From a checkpoint of a small mixture-of-experts model trained on Wikipedia: 2 picks a token.
Below are experts of layer 5 (counted from 0) of a mixture-of-experts language model. Rows are named router (the router's row for the expert), gate (a neuron's input weights, with its number), up (a neuron's input weights, with its number), down (a neuron's output weights, with its number) and show model dimensions 0-95. Each number is 200 + 40 x the weight over its row's rms, rounded and kept within 0 to 999.
After each expert's rows: "comes after" lists some tokens at least twice as common just before its tokens as in all text; "mostly gets" lists some tokens that are sent to it at least half of the time. This comes from a sample of Wikipedia text that the model never trained on. Tokens count by the router's weight.

# expert 1
router,203,187,247,118,181,253,101,249,263,147,244,176,221,270,281,233,95,130,146,227,187,180,168,224,180,209,259,228,177,266,173,180,185,209,155,162,266,201,267,222,249,148,258,173,204,215,252,206,164,242,191,186,195,225,263,245,241,185,234,227,214,161,253,165,178,278,201,197,183,179,164,148,187,202,147,180,222,187,211,211,260,209,210,214,189,212,198,227,234,223,169,243,191,258,192,168
gate0,232,177,194,199,171,168,170,257,205,259,185,196,179,156,176,206,198,210,214,217,220,182,183,215,186,273,272,170,189,288,135,198,255,251,227,205,176,242,157,169,191,117,307,225,181,210,238,209,204,238,118,186,207,171,144,189,179,200,118,210,191,185,198,240,189,160,210,206,92,141,169,159,259,300,247,181,167,187,186,219,246,198,179,142,251,204,156,251,224,202,151,209,267,206,238,211
up0,176,233,185,183,273,209,199,164,178,134,187,184,267,254,251,168,187,195,181,214,151,227,187,186,213,159,138,229,223,168,206,234,172,134,246,188,196,145,208,238,189,265,98,239,215,184,144,202,191,120,230,213,130,222,241,219,211,221,247,173,234,223,150,161,204,193,167,237,269,270,168,228,179,107,174,211,304,205,231,189,178,136,246,210,116,228,220,182,207,191,195,228,128,235,216,202
down0,180,156,220,200,162,177,158,208,243,236,213,200,260,245,260,298,241,252,224,189,190,212,184,247,183,230,195,169,192,193,205,164,298,217,220,277,224,259,166,185,190,287,204,219,178,226,130,208,252,239,258,125,176,200,206,193,156,211,206,163,221,265,187,259,212,148,177,234,207,240,206,155,121,136,220,143,179,233,145,158,152,168,199,183,144,173,166,243,132,204,197,198,286,177,180,215
comes after: "9", "8", "7", "0", "6", "5"
mostly gets: " fellow", " hundred", " two", " nine", " northern"

# expert 50
router,198,228,157,202,219,159,168,237,204,171,178,201,189,166,130,219,210,154,242,229,250,202,174,148,139,205,230,145,255,236,203,216,164,176,164,223,145,117,221,209,224,166,219,168,217,178,161,204,255,262,199,138,197,210,240,264,200,152,223,163,226,266,138,169,193,163,249,132,275,271,184,212,240,241,268,119,239,243,228,171,182,282,118,193,156,233,244,180,234,172,198,200,166,197,183,264
gate0,183,239,164,199,175,233,230,254,182,171,194,206,210,204,278,191,152,176,215,270,220,238,210,222,159,179,200,217,306,266,229,199,225,173,142,237,212,181,240,182,189,188,182,171,235,242,111,121,237,212,212,177,184,200,69,153,218,158,209,160,186,153,193,127,156,180,185,251,200,203,121,197,209,248,238,232,209,167,211,137,178,297,197,185,190,233,149,226,196,216,147,248,208,150,171,255
up0,160,176,160,226,181,204,225,205,207,206,163,231,180,233,204,170,170,182,220,173,222,182,218,199,184,163,184,215,242,278,253,217,215,235,102,171,197,174,207,141,177,208,250,212,217,269,157,159,231,243,239,191,123,201,72,131,271,203,242,205,278,187,232,178,201,156,285,239,207,239,175,176,242,196,184,228,235,171,214,163,212,285,212,205,169,204,220,190,240,201,180,261,183,95,130,246
down0,212,218,153,267,202,191,254,194,195,166,248,282,161,167,182,99,228,218,197,288,194,169,196,217,156,196,108,216,144,130,261,158,174,177,231,215,154,184,134,216,191,232,157,225,168,257,179,260,263,171,138,178,136,148,212,144,178,204,183,146,158,203,205,203,195,195,176,216,211,193,170,238,203,180,249,170,177,250,243,272,172,177,210,179,155,225,204,218,195,218,280,137,138,176,160,233
comes after: ".", ",", "\n", " of", " that", " on"
mostly gets: " The", "The", " this", " This", " its", " their"

# expert 39
router,176,296,214,269,205,163,242,248,251,200,133,155,191,223,169,225,187,149,226,136,200,257,208,145,223,162,248,232,207,166,133,231,154,204,146,204,201,153,126,181,225,291,181,196,186,276,116,245,228,178,205,206,177,201,230,141,149,219,161,228,254,139,219,160,161,216,225,140,271,176,180,276,180,227,177,180,196,172,257,183,214,169,230,220,164,129,230,165,213,212,194,164,228,194,174,232
gate0,148,179,183,187,243,278,191,248,142,163,208,197,229,108,194,277,233,94,214,233,166,272,249,191,271,204,246,224,226,170,227,237,230,136,221,147,237,266,178,169,233,240,198,168,201,184,221,243,161,136,191,219,201,243,235,145,197,172,139,207,228,207,153,216,274,207,217,166,192,187,213,174,249,118,242,161,207,173,184,180,272,168,210,153,191,175,178,156,205,182,211,189,257,279,214,177
up0,127,167,145,227,200,270,198,186,182,190,194,142,227,170,243,241,201,198,182,272,213,235,245,158,258,200,238,168,206,243,148,216,209,119,144,247,227,281,217,200,242,187,196,195,157,124,174,164,243,199,121,214,185,190,236,121,192,182,172,230,214,124,175,236,230,224,211,174,225,173,226,204,228,151,208,176,222,190,192,234,111,137,246,148,167,267,167,133,172,187,197,222,175,262,286,197
down0,145,239,186,202,163,230,273,184,215,262,175,204,211,213,240,210,198,199,194,174,202,174,178,148,171,204,136,204,167,156,187,156,195,164,111,195,237,205,191,201,193,154,270,244,97,191,236,150,159,215,184,249,123,227,214,195,289,206,260,213,189,260,149,173,234,198,125,206,191,190,169,189,183,201,174,163,245,169,189,187,244,169,252,254,113,185,225,200,201,197,87,238,181,247,212,116
comes after: "\n", " (", " L", " M", " B", " R"
mostly gets: "A", "O", "NA", "EC", "BA", "RI"

# expert 38
router,152,278,212,191,276,202,180,188,179,197,263,138,213,262,226,239,178,210,250,156,188,190,192,215,182,235,233,192,261,157,161,213,176,236,226,187,158,230,141,208,244,160,154,141,131,259,159,124,215,150,223,207,183,230,227,242,199,201,228,204,216,274,217,167,246,294,245,233,156,159,245,208,236,160,233,214,214,260,229,189,221,146,106,240,167,241,216,132,219,139,189,161,193,235,199,256
gate0,157,215,202,182,225,175,200,130,181,203,156,170,213,235,238,142,220,228,191,152,206,237,207,212,195,256,192,194,254,180,245,162,183,183,246,239,210,215,228,182,159,216,177,210,217,248,169,201,281,164,151,185,229,212,189,212,195,146,157,126,176,245,205,240,133,275,207,196,305,278,200,45,234,230,230,227,220,249,196,158,172,165,166,224,113,184,198,171,209,200,157,134,203,161,241,167
up0,206,310,141,188,174,178,217,189,191,211,196,243,202,201,210,205,165,218,239,208,219,177,102,197,229,200,166,165,243,199,211,185,176,222,197,141,166,249,202,202,141,212,210,233,196,70,201,229,191,211,98,222,190,170,183,200,258,217,186,227,244,178,228,200,185,193,172,114,205,179,193,208,232,125,227,257,193,248,200,191,209,197,232,230,261,201,174,217,221,204,263,258,55,196,150,140
down0,142,141,268,195,264,207,166,178,166,111,176,141,190,201,203,170,206,172,240,214,201,190,223,216,120,222,208,215,204,240,244,237,234,177,121,243,240,191,171,196,187,170,185,147,188,260,183,171,168,187,288,141,188,166,199,226,184,200,203,209,180,237,168,262,191,187,260,230,279,258,304,146,163,172,146,179,226,187,207,276,256,213,185,174,229,215,298,215,163,205,126,214,230,199,177,189
comes after: " the", " of", " United", " in", ",", " South"
mostly gets: " United", " American", " States", " South", " National", " North"

# expert 31
router,218,204,234,241,169,195,189,236,240,196,170,164,154,240,194,228,218,244,220,160,304,130,182,180,193,194,171,160,157,229,276,266,218,278,129,252,222,191,243,172,184,177,197,210,118,201,246,239,224,207,173,193,253,174,247,252,187,159,139,230,235,137,266,213,225,212,271,258,230,199,154,276,184,179,233,138,159,212,192,184,164,203,195,190,158,234,203,116,235,234,134,250,183,202,158,220
gate0,226,193,206,254,233,205,193,151,124,264,219,210,223,268,274,219,208,183,229,269,213,189,172,116,215,209,220,215,227,158,186,206,177,182,158,163,247,208,211,217,173,213,197,177,282,198,256,220,226,190,136,211,220,241,173,215,184,226,247,118,250,152,165,202,221,215,231,174,236,163,233,113,282,95,101,185,161,188,212,172,181,186,236,177,217,222,216,237,217,230,238,280,210,216,119,172
up0,188,114,228,241,213,219,196,126,193,277,245,200,170,220,159,126,172,190,178,259,227,142,164,157,216,245,203,225,247,149,243,219,210,248,165,182,206,160,265,237,133,227,209,171,266,234,277,187,199,150,188,289,181,212,148,193,172,209,227,186,239,131,165,205,205,182,250,241,251,181,160,150,205,191,101,228,190,217,193,190,175,179,247,190,188,202,242,190,275,183,194,225,161,203,97,212
down0,136,297,220,252,229,261,247,273,242,177,209,210,227,163,199,224,207,198,177,218,243,191,112,188,156,184,201,231,234,195,239,126,175,240,169,195,189,226,244,188,249,270,176,235,200,289,145,152,158,219,169,152,220,234,178,157,221,198,137,231,154,190,223,83,170,187,197,190,203,139,179,154,192,180,200,207,237,184,171,217,188,192,264,247,173,239,259,225,141,176,172,143,265,186,250,198
comes after: " \"", "-", "\n", " (", ",", " |"
mostly gets: " K", " P", " D", " W", " G", " B"

# expert 12
router,249,192,230,139,160,146,170,188,169,143,243,220,224,206,167,274,245,218,185,186,128,164,264,209,184,204,221,225,186,189,132,233,188,201,166,219,177,295,206,142,182,131,255,244,191,226,273,154,167,236,156,146,202,152,188,204,202,151,158,215,227,200,211,194,206,246,204,216,217,222,271,231,264,234,212,284,256,145,241,135,127,262,223,206,203,160,148,226,188,173,199,170,256,208,145,248
gate0,188,174,281,229,226,143,191,221,176,164,217,210,170,303,224,212,167,192,222,182,212,199,196,212,205,200,273,149,248,204,189,219,175,208,235,127,180,229,196,215,193,175,280,191,272,243,253,186,201,184,224,138,216,183,283,207,230,174,192,169,230,118,156,203,185,200,165,184,204,240,234,166,203,194,129,90,211,185,277,179,246,97,182,113,196,235,231,206,188,181,248,198,230,207,257,262
up0,196,160,239,161,186,242,165,244,196,281,241,144,188,230,271,223,212,220,226,209,155,171,137,234,198,229,159,206,186,239,267,208,192,224,154,156,218,249,181,206,216,197,191,243,246,174,244,249,146,250,139,211,215,244,237,238,166,187,157,287,188,156,120,125,156,144,147,203,179,126,188,225,209,201,186,169,227,233,229,154,209,155,109,172,142,158,220,265,180,221,122,172,203,221,221,239
down0,143,188,218,118,215,193,181,124,168,249,143,176,121,193,180,236,196,205,184,207,222,188,227,166,235,133,142,278,121,180,181,116,129,176,235,223,235,224,178,220,246,199,198,266,226,193,202,188,166,203,177,230,234,184,165,163,218,204,209,200,212,230,283,242,180,255,238,154,135,241,143,158,186,170,190,244,217,226,198,226,154,248,177,158,115,126,147,170,128,180,183,171,169,173,182,169
comes after: ",", "s", " as", " such", " well", " served"
mostly gets: " and", " as", " or", " &", " including", " like"

# expert 26
router,235,157,214,224,173,187,203,215,186,262,246,242,192,221,134,213,254,193,177,250,133,179,210,172,229,203,173,262,210,256,158,146,239,206,193,216,276,212,186,192,152,142,183,199,204,197,146,166,150,181,247,189,225,174,255,163,111,202,275,185,223,241,155,238,137,260,184,256,274,175,138,159,211,165,195,245,167,242,255,273,203,174,183,196,115,179,206,203,236,217,224,254,179,121,214,134
gate0,200,229,135,225,210,246,152,115,222,213,200,169,201,205,207,181,248,203,177,218,228,144,267,163,238,189,139,183,158,200,179,246,185,267,227,208,274,119,265,238,171,141,134,169,210,138,194,175,179,173,203,237,212,211,157,239,154,223,205,227,199,258,268,212,212,229,221,152,140,285,196,222,180,264,146,205,190,256,245,187,221,283,171,118,164,273,160,194,214,178,165,213,255,197,183,191
up0,205,202,206,217,206,213,156,150,196,204,186,171,210,180,196,219,211,208,153,209,237,106,291,161,214,180,123,151,171,183,141,284,202,220,208,211,260,137,246,178,217,148,125,215,207,152,222,171,182,206,267,201,241,197,167,238,189,244,186,224,227,241,285,176,189,212,188,138,157,281,194,259,192,263,158,215,148,281,234,191,172,279,178,112,141,189,161,198,191,171,142,221,215,194,208,189
down0,182,148,164,190,196,288,142,203,232,216,159,171,155,267,215,207,249,233,221,198,186,202,168,143,255,196,184,170,218,253,274,239,204,200,215,177,195,245,189,215,164,195,281,167,188,156,154,244,174,225,221,238,237,223,259,295,172,244,228,193,174,255,206,168,204,219,228,256,186,228,144,218,117,197,144,240,140,200,211,233,183,184,147,193,98,174,209,201,168,166,278,291,145,214,225,178
comes after: ".", "0", " Women", " People", "n", " women"
mostly gets: "'", "′", "’", " sq", "″", " −"

# expert 3
router,245,193,134,194,243,131,215,212,229,214,194,188,166,143,212,185,249,157,260,280,153,162,211,249,221,163,242,200,225,201,202,196,191,165,210,165,207,220,226,235,136,165,145,204,182,260,253,250,213,205,212,219,180,192,214,183,172,218,120,189,171,238,266,274,135,117,223,221,149,223,122,208,238,171,197,263,254,218,258,164,196,224,140,259,204,168,239,216,151,140,242,227,172,201,143,285
gate0,227,224,257,188,169,196,214,187,263,261,123,219,245,205,198,161,265,115,162,245,235,266,214,171,247,200,205,170,158,148,171,221,156,209,78,259,177,275,193,221,210,198,253,197,273,239,112,173,234,204,184,216,171,199,243,208,170,236,164,226,138,139,163,197,230,208,191,163,227,153,137,194,197,182,214,215,185,175,309,176,210,219,197,199,170,196,144,165,230,202,230,216,214,143,229,164
up0,194,274,300,178,178,215,170,215,263,281,107,253,250,211,167,204,252,202,172,254,220,163,189,198,187,205,194,206,203,189,169,224,156,279,150,221,209,209,222,179,264,186,179,221,250,215,161,270,215,200,129,237,192,188,172,184,218,179,189,171,146,140,133,217,171,178,224,276,248,147,123,198,234,201,160,238,205,173,238,137,166,217,121,192,237,192,150,211,191,202,241,251,201,202,143,137
down0,245,239,220,183,148,280,183,265,220,205,193,167,235,163,181,171,247,193,111,204,216,239,210,206,167,210,154,190,176,183,206,183,160,201,272,282,110,165,153,167,179,168,206,181,199,179,187,219,149,246,170,173,253,160,224,191,235,221,218,211,193,170,178,173,232,195,260,340,211,225,147,182,164,160,140,252,192,179,206,174,234,170,160,93,222,156,162,236,216,190,165,237,140,212,191,140
comes after: " of", " in", " for", " with", " on", " to"
mostly gets: " two", " one", " three", " four", " all", " several"

# expert 14
router,209,197,215,154,160,171,230,198,238,158,195,186,259,156,131,178,134,298,260,190,144,170,290,153,227,176,257,128,242,217,198,213,222,192,212,154,184,159,251,187,187,171,152,183,146,210,141,187,262,201,192,265,192,159,193,104,185,165,180,172,238,222,212,163,223,158,195,173,224,237,235,246,184,198,201,210,240,227,232,142,143,141,206,235,227,162,294,192,230,179,237,162,227,135,227,156
gate0,213,196,222,203,245,155,183,220,224,288,248,133,246,220,153,166,191,180,169,209,221,223,189,179,257,200,242,202,166,221,123,243,238,230,231,177,185,247,147,183,182,268,190,194,180,158,143,192,221,196,199,225,178,166,142,154,126,246,184,91,239,191,243,206,174,257,189,205,278,211,287,177,209,184,206,110,172,222,164,192,185,199,233,198,208,248,179,138,155,201,166,140,235,220,98,247
up0,212,178,124,203,174,243,217,153,197,138,159,254,192,213,229,223,198,212,221,203,167,181,204,212,125,260,137,235,223,187,239,174,140,212,123,175,225,188,267,176,189,148,144,209,241,215,233,213,165,250,234,178,226,230,265,219,288,135,243,271,171,228,229,189,204,141,151,214,155,180,103,226,203,209,175,289,207,163,243,184,233,203,164,211,243,181,188,262,182,216,206,199,208,128,275,140
down0,110,138,152,179,297,193,206,204,170,198,207,182,115,232,164,223,199,219,219,171,250,134,154,269,272,234,139,246,184,252,166,265,217,227,239,235,212,188,197,244,255,225,238,156,207,180,205,149,196,228,205,223,193,243,207,253,196,172,279,184,233,173,215,194,151,263,186,198,217,157,159,220,214,203,226,197,207,188,149,185,142,178,193,249,261,164,230,144,289,168,185,138,262,157,220,158
comes after: " is", " was", " has", " it", " have", " which"
mostly gets: " was", " is", " has", " have", " were", " been"

# expert 58
router,122,237,222,197,210,163,220,229,229,285,240,131,218,261,224,226,190,229,230,144,197,269,185,147,201,221,200,253,211,204,200,281,222,191,163,242,249,186,185,142,222,240,175,138,245,219,185,179,247,159,215,198,255,228,208,208,254,204,224,248,205,236,222,161,268,170,266,152,192,209,147,254,161,177,182,160,234,148,205,252,169,138,191,214,190,131,201,163,201,245,202,134,180,288,259,276
gate0,267,221,224,159,198,237,140,155,185,254,168,251,186,213,231,281,129,165,182,214,183,144,160,190,167,141,224,229,260,218,201,177,165,245,123,141,173,279,201,219,207,199,179,190,177,133,161,274,260,251,177,179,182,224,189,235,176,188,204,148,158,144,242,195,207,188,197,205,187,230,239,111,139,267,228,173,226,113,227,192,191,176,185,250,160,165,224,204,162,255,215,217,192,239,142,265
up0,249,237,240,218,191,214,167,179,132,175,198,265,270,248,214,229,190,196,195,207,177,184,160,240,253,162,247,187,223,202,214,223,131,177,126,176,168,289,232,185,199,231,225,218,187,175,216,258,271,275,113,228,195,204,174,209,226,219,225,127,128,239,233,195,200,178,248,192,197,211,183,129,140,244,277,204,200,179,144,190,198,153,109,247,173,106,235,191,218,195,267,221,227,197,185,225
down0,202,231,188,219,210,185,226,211,167,198,207,212,203,251,160,281,196,257,118,215,234,201,168,240,162,264,229,196,166,198,173,238,222,212,197,225,185,181,222,169,246,209,166,189,234,235,222,197,206,224,286,214,196,169,136,151,267,211,141,136,188,252,231,220,187,193,326,205,253,190,182,75,201,181,196,217,252,201,151,260,153,249,192,167,198,93,190,159,187,193,186,115,213,239,215,185
comes after: " |", ",", " in", " of", ":", "|"
mostly gets: " USA", " France", " London", " California", " India", " Australia"

# expert 33
router,254,193,132,207,166,235,156,241,240,225,237,150,113,183,232,217,220,221,161,242,224,264,144,212,217,151,201,253,186,225,182,234,168,199,202,193,195,191,167,165,221,146,213,148,229,107,238,204,275,172,234,215,201,138,198,258,176,210,182,217,198,229,130,230,248,159,193,295,254,221,242,191,230,155,99,223,184,173,143,197,255,200,228,218,249,143,236,210,170,269,197,137,173,196,157,237
gate0,262,193,250,158,189,212,240,239,154,192,201,200,183,130,161,212,182,265,182,235,242,236,195,208,236,187,172,195,144,254,165,212,147,244,198,169,266,159,230,222,137,175,158,174,259,201,105,162,164,219,225,219,161,237,244,152,198,235,152,172,281,252,186,138,267,171,288,303,194,218,217,190,193,220,263,200,187,198,205,134,222,154,176,157,182,189,226,194,188,263,154,147,233,189,156,225
up0,230,199,228,142,178,169,148,273,287,138,146,138,182,122,199,232,197,213,220,213,173,209,167,141,247,223,179,198,146,265,191,218,204,245,195,212,216,130,210,257,196,182,93,151,209,217,202,183,229,259,174,193,274,238,148,232,223,203,172,190,248,172,165,134,233,123,234,246,207,202,209,218,291,213,259,165,224,171,180,179,186,240,157,210,148,191,214,264,222,202,129,199,222,180,157,207
down0,145,172,174,258,224,213,136,192,97,206,187,144,203,251,180,194,191,224,198,215,162,250,217,225,208,207,290,210,194,180,266,237,247,183,157,173,183,206,204,136,271,143,230,185,205,246,188,214,246,182,227,244,186,233,154,178,181,155,247,154,147,150,151,227,205,191,136,219,260,230,233,213,239,200,176,107,215,225,269,212,174,210,207,211,219,226,156,305,174,152,180,214,300,166,240,218
comes after: "ed", "s", " to", "able", "ing", " due"
mostly gets: " can", " would", " could", " will", " due", " to"

# expert 30
router,218,221,167,140,259,146,221,207,199,141,229,261,226,217,197,202,218,190,233,177,190,181,185,148,156,196,210,198,162,140,209,243,157,186,245,188,114,186,142,200,156,279,170,187,169,162,159,149,196,208,208,191,152,245,205,260,291,231,177,275,202,218,257,175,231,149,292,134,259,201,205,204,151,183,165,229,213,165,248,264,197,214,145,194,159,239,223,148,207,172,286,155,211,234,267,228
gate0,96,257,201,161,154,188,166,182,207,225,144,251,173,249,196,284,186,219,215,231,211,143,160,187,215,207,235,214,161,228,192,207,192,259,177,174,236,169,186,245,169,202,208,158,234,217,198,199,204,219,196,187,237,201,259,206,220,266,273,148,222,202,228,145,240,128,216,202,229,308,167,178,153,196,171,153,173,169,186,178,152,145,232,216,178,213,104,157,295,208,201,274,198,294,188,198
up0,231,132,290,224,197,267,270,226,142,181,197,222,232,172,242,297,193,222,168,194,223,183,164,137,246,147,239,196,198,144,198,194,181,216,205,228,180,154,188,252,212,253,238,209,171,204,178,171,168,181,281,169,246,238,220,158,159,237,219,191,146,218,259,240,196,197,128,182,257,254,201,113,205,222,132,172,170,223,115,215,246,212,194,230,207,240,143,218,122,188,205,182,223,148,216,151
down0,259,253,188,183,150,176,228,174,252,292,155,185,163,216,178,203,176,124,114,159,201,210,233,178,140,181,240,241,230,187,205,163,160,202,194,152,167,146,195,194,296,208,147,214,235,234,243,264,177,129,220,239,220,267,202,201,153,243,191,146,263,160,238,184,200,251,190,209,77,222,188,210,172,172,151,166,150,224,166,214,195,218,218,198,261,195,180,272,218,196,246,208,171,224,152,199
comes after: "-", "==", " a", " the", "|", "==="
mostly gets: " Best", " single", "History", "Career", " main", "Personal"

# expert 18
router,223,166,173,192,205,206,243,162,197,195,256,213,240,246,201,179,117,229,249,180,136,190,204,218,178,233,169,164,221,192,243,224,170,205,133,114,144,187,191,218,219,159,210,160,161,133,175,238,209,214,169,220,166,232,245,151,235,248,137,172,283,260,159,146,251,188,148,144,251,225,264,256,167,268,251,121,182,230,245,233,143,180,195,207,250,132,220,219,208,181,250,155,237,174,172,168
gate0,210,274,181,126,200,277,194,225,210,163,166,242,223,197,171,144,181,163,189,141,245,202,184,274,166,179,286,253,189,199,206,276,260,200,200,238,142,213,248,194,156,211,171,180,150,194,222,247,174,235,103,207,190,276,130,157,192,147,188,156,102,132,177,178,207,253,205,179,203,237,230,227,171,208,236,202,183,196,173,224,233,175,301,164,205,175,227,195,171,209,259,253,190,190,204,199
up0,193,132,183,266,241,168,129,162,174,272,213,185,167,219,203,217,192,198,186,235,194,255,224,186,179,196,121,210,208,181,147,162,120,167,273,252,205,156,202,208,215,184,257,210,250,267,230,120,240,208,268,177,174,223,252,232,190,247,261,225,284,208,190,182,258,167,234,181,170,194,156,108,164,211,260,165,208,227,212,172,174,230,153,178,228,191,262,228,219,205,148,190,193,167,253,279
down0,247,237,179,238,152,228,123,106,245,189,186,224,206,217,136,195,151,204,184,199,218,237,168,271,213,151,192,161,142,236,249,207,208,182,289,179,162,188,229,235,230,203,214,223,199,206,213,290,267,193,177,294,198,160,176,155,146,198,171,129,172,178,107,202,237,139,203,205,203,230,212,178,245,206,281,148,150,213,227,171,197,250,257,164,256,182,186,217,141,183,176,148,203,217,241,206
comes after: " is", " was", " the", " and", "See", ","
mostly gets: " not", " only", " also", " well", " known", " later"

# expert 9
router,128,249,247,209,210,160,209,259,124,237,316,177,219,207,272,196,134,163,189,223,126,240,207,167,198,191,172,242,261,201,171,217,246,116,219,204,198,222,158,207,234,190,258,136,216,187,215,214,218,217,217,202,152,270,189,173,179,231,220,260,135,219,189,206,198,289,179,240,259,209,173,214,180,146,231,207,175,167,192,172,261,141,229,178,104,214,217,258,193,174,185,240,223,199,160,237
gate0,238,176,141,197,145,181,261,239,181,174,193,171,203,239,160,243,206,178,223,166,217,169,191,136,251,187,226,124,188,251,219,266,287,143,174,189,229,180,176,157,138,164,209,110,144,160,219,197,186,174,283,169,195,161,178,199,190,161,172,183,287,206,230,201,122,161,188,202,254,193,143,239,236,100,216,230,194,198,231,236,143,200,230,176,199,226,196,178,154,242,286,217,177,204,261,218
up0,280,218,137,159,236,258,317,269,210,182,188,165,218,238,179,230,191,178,142,177,200,147,176,181,258,180,254,128,222,186,225,283,230,216,218,203,216,198,177,203,170,160,157,64,175,150,196,203,181,184,233,147,202,165,189,126,191,220,187,201,255,174,210,247,175,218,243,219,220,208,156,262,196,126,176,215,224,146,163,217,138,207,264,205,157,237,176,157,200,188,237,221,226,176,223,172
down0,254,242,125,177,177,224,237,213,99,241,237,238,214,195,140,196,258,152,142,225,186,150,223,175,247,182,242,214,165,148,213,182,249,260,153,174,238,207,131,228,220,226,130,231,193,297,176,184,224,166,213,193,236,232,264,165,111,220,158,231,214,205,210,252,148,188,186,212,225,216,168,158,131,286,195,197,206,253,227,206,146,194,225,211,251,271,170,211,158,204,165,222,243,165,207,171
comes after: "1", "0", "2", "9", "8", "7"
mostly gets: " century", "century", " College", " ago", " pandemic", " Street"

# expert 34
router,181,194,127,137,178,226,193,275,184,238,173,116,295,231,151,233,204,138,173,186,121,264,269,187,235,152,252,209,197,246,210,116,234,207,141,265,194,176,220,202,249,152,214,199,205,183,214,139,190,214,179,221,245,153,180,227,151,176,224,242,247,123,235,198,260,224,182,214,174,242,211,178,125,188,222,201,211,224,221,198,205,169,218,174,228,218,154,224,216,292,144,204,224,163,211,258
gate0,191,181,221,131,238,192,259,179,218,215,146,233,169,145,293,212,218,137,168,211,224,167,187,138,223,206,185,179,172,233,188,155,182,202,239,144,194,142,224,304,148,148,177,278,259,179,154,256,151,190,160,199,187,166,224,167,179,193,199,186,263,238,201,183,234,173,185,197,249,220,157,176,186,182,275,152,173,132,156,126,202,151,237,195,212,245,237,238,181,313,185,183,226,192,173,239
up0,195,173,178,114,138,202,261,254,261,272,180,211,211,147,201,196,123,174,271,192,129,194,142,135,108,251,197,200,133,160,202,172,234,205,157,185,153,182,222,218,183,267,209,129,222,127,220,201,209,174,283,238,192,160,187,208,206,238,236,259,208,167,164,272,186,146,232,173,206,219,198,241,213,203,221,221,212,154,235,190,239,141,164,239,226,250,189,252,256,159,208,213,172,172,202,186
down0,170,188,232,296,190,249,181,277,167,177,238,202,189,190,211,169,210,181,192,218,111,128,281,191,181,203,226,222,233,205,141,214,183,186,117,182,203,231,205,157,139,220,197,233,249,213,185,207,235,201,222,126,168,269,233,111,223,277,224,199,209,219,206,206,178,212,171,189,149,169,209,242,173,207,208,177,132,267,135,221,131,218,168,222,249,154,183,187,196,156,152,156,177,284,249,264
comes after: ".", ",", " where", " that", " when", " which"
mostly gets: " He", " he", " they", " it", " she", " She"

# expert 25
router,202,225,272,219,249,208,255,240,179,241,234,225,174,270,195,229,207,181,157,268,220,170,209,208,208,157,258,241,187,201,210,183,138,185,129,214,222,201,219,242,200,99,166,204,204,222,166,183,143,207,233,121,166,205,105,156,199,185,128,217,148,194,141,202,288,211,127,193,187,163,136,208,211,184,196,175,232,193,191,219,230,150,189,251,130,276,171,249,223,266,209,257,172,262,206,202
gate0,135,221,242,189,169,167,236,209,153,198,213,223,224,128,219,221,204,230,264,150,184,236,214,226,157,233,199,165,168,228,202,218,254,216,210,276,200,173,165,114,187,153,186,151,142,130,184,224,68,140,196,182,220,186,201,226,206,174,239,185,187,208,101,276,233,152,183,238,312,236,203,180,222,196,211,188,167,251,212,212,187,229,222,265,211,216,162,228,220,239,253,255,172,193,148,182
up0,198,178,190,168,188,277,189,160,274,211,206,209,179,194,99,203,178,211,193,152,185,224,199,160,242,146,209,211,217,193,127,215,282,178,169,185,204,234,241,231,175,163,268,220,194,151,307,131,289,235,201,190,167,213,170,213,202,252,138,239,183,242,223,177,134,142,218,114,189,128,154,269,192,172,174,186,221,133,211,229,223,183,207,141,223,179,254,210,200,199,188,149,188,254,226,228
down0,227,232,195,189,155,239,188,125,157,248,137,210,191,272,272,224,203,175,163,172,162,223,222,192,230,180,253,196,185,304,177,286,229,139,231,167,223,127,157,215,137,221,221,146,159,179,261,246,262,220,201,161,122,208,190,169,234,199,183,184,175,247,255,161,134,168,171,149,159,241,205,232,207,195,134,202,203,174,175,166,185,230,209,204,219,231,100,249,187,212,243,142,193,184,228,232
comes after: "°", "0", "′", "3", "4", "2"
mostly gets: "″", " cm", "°", " UTC", "present", "km"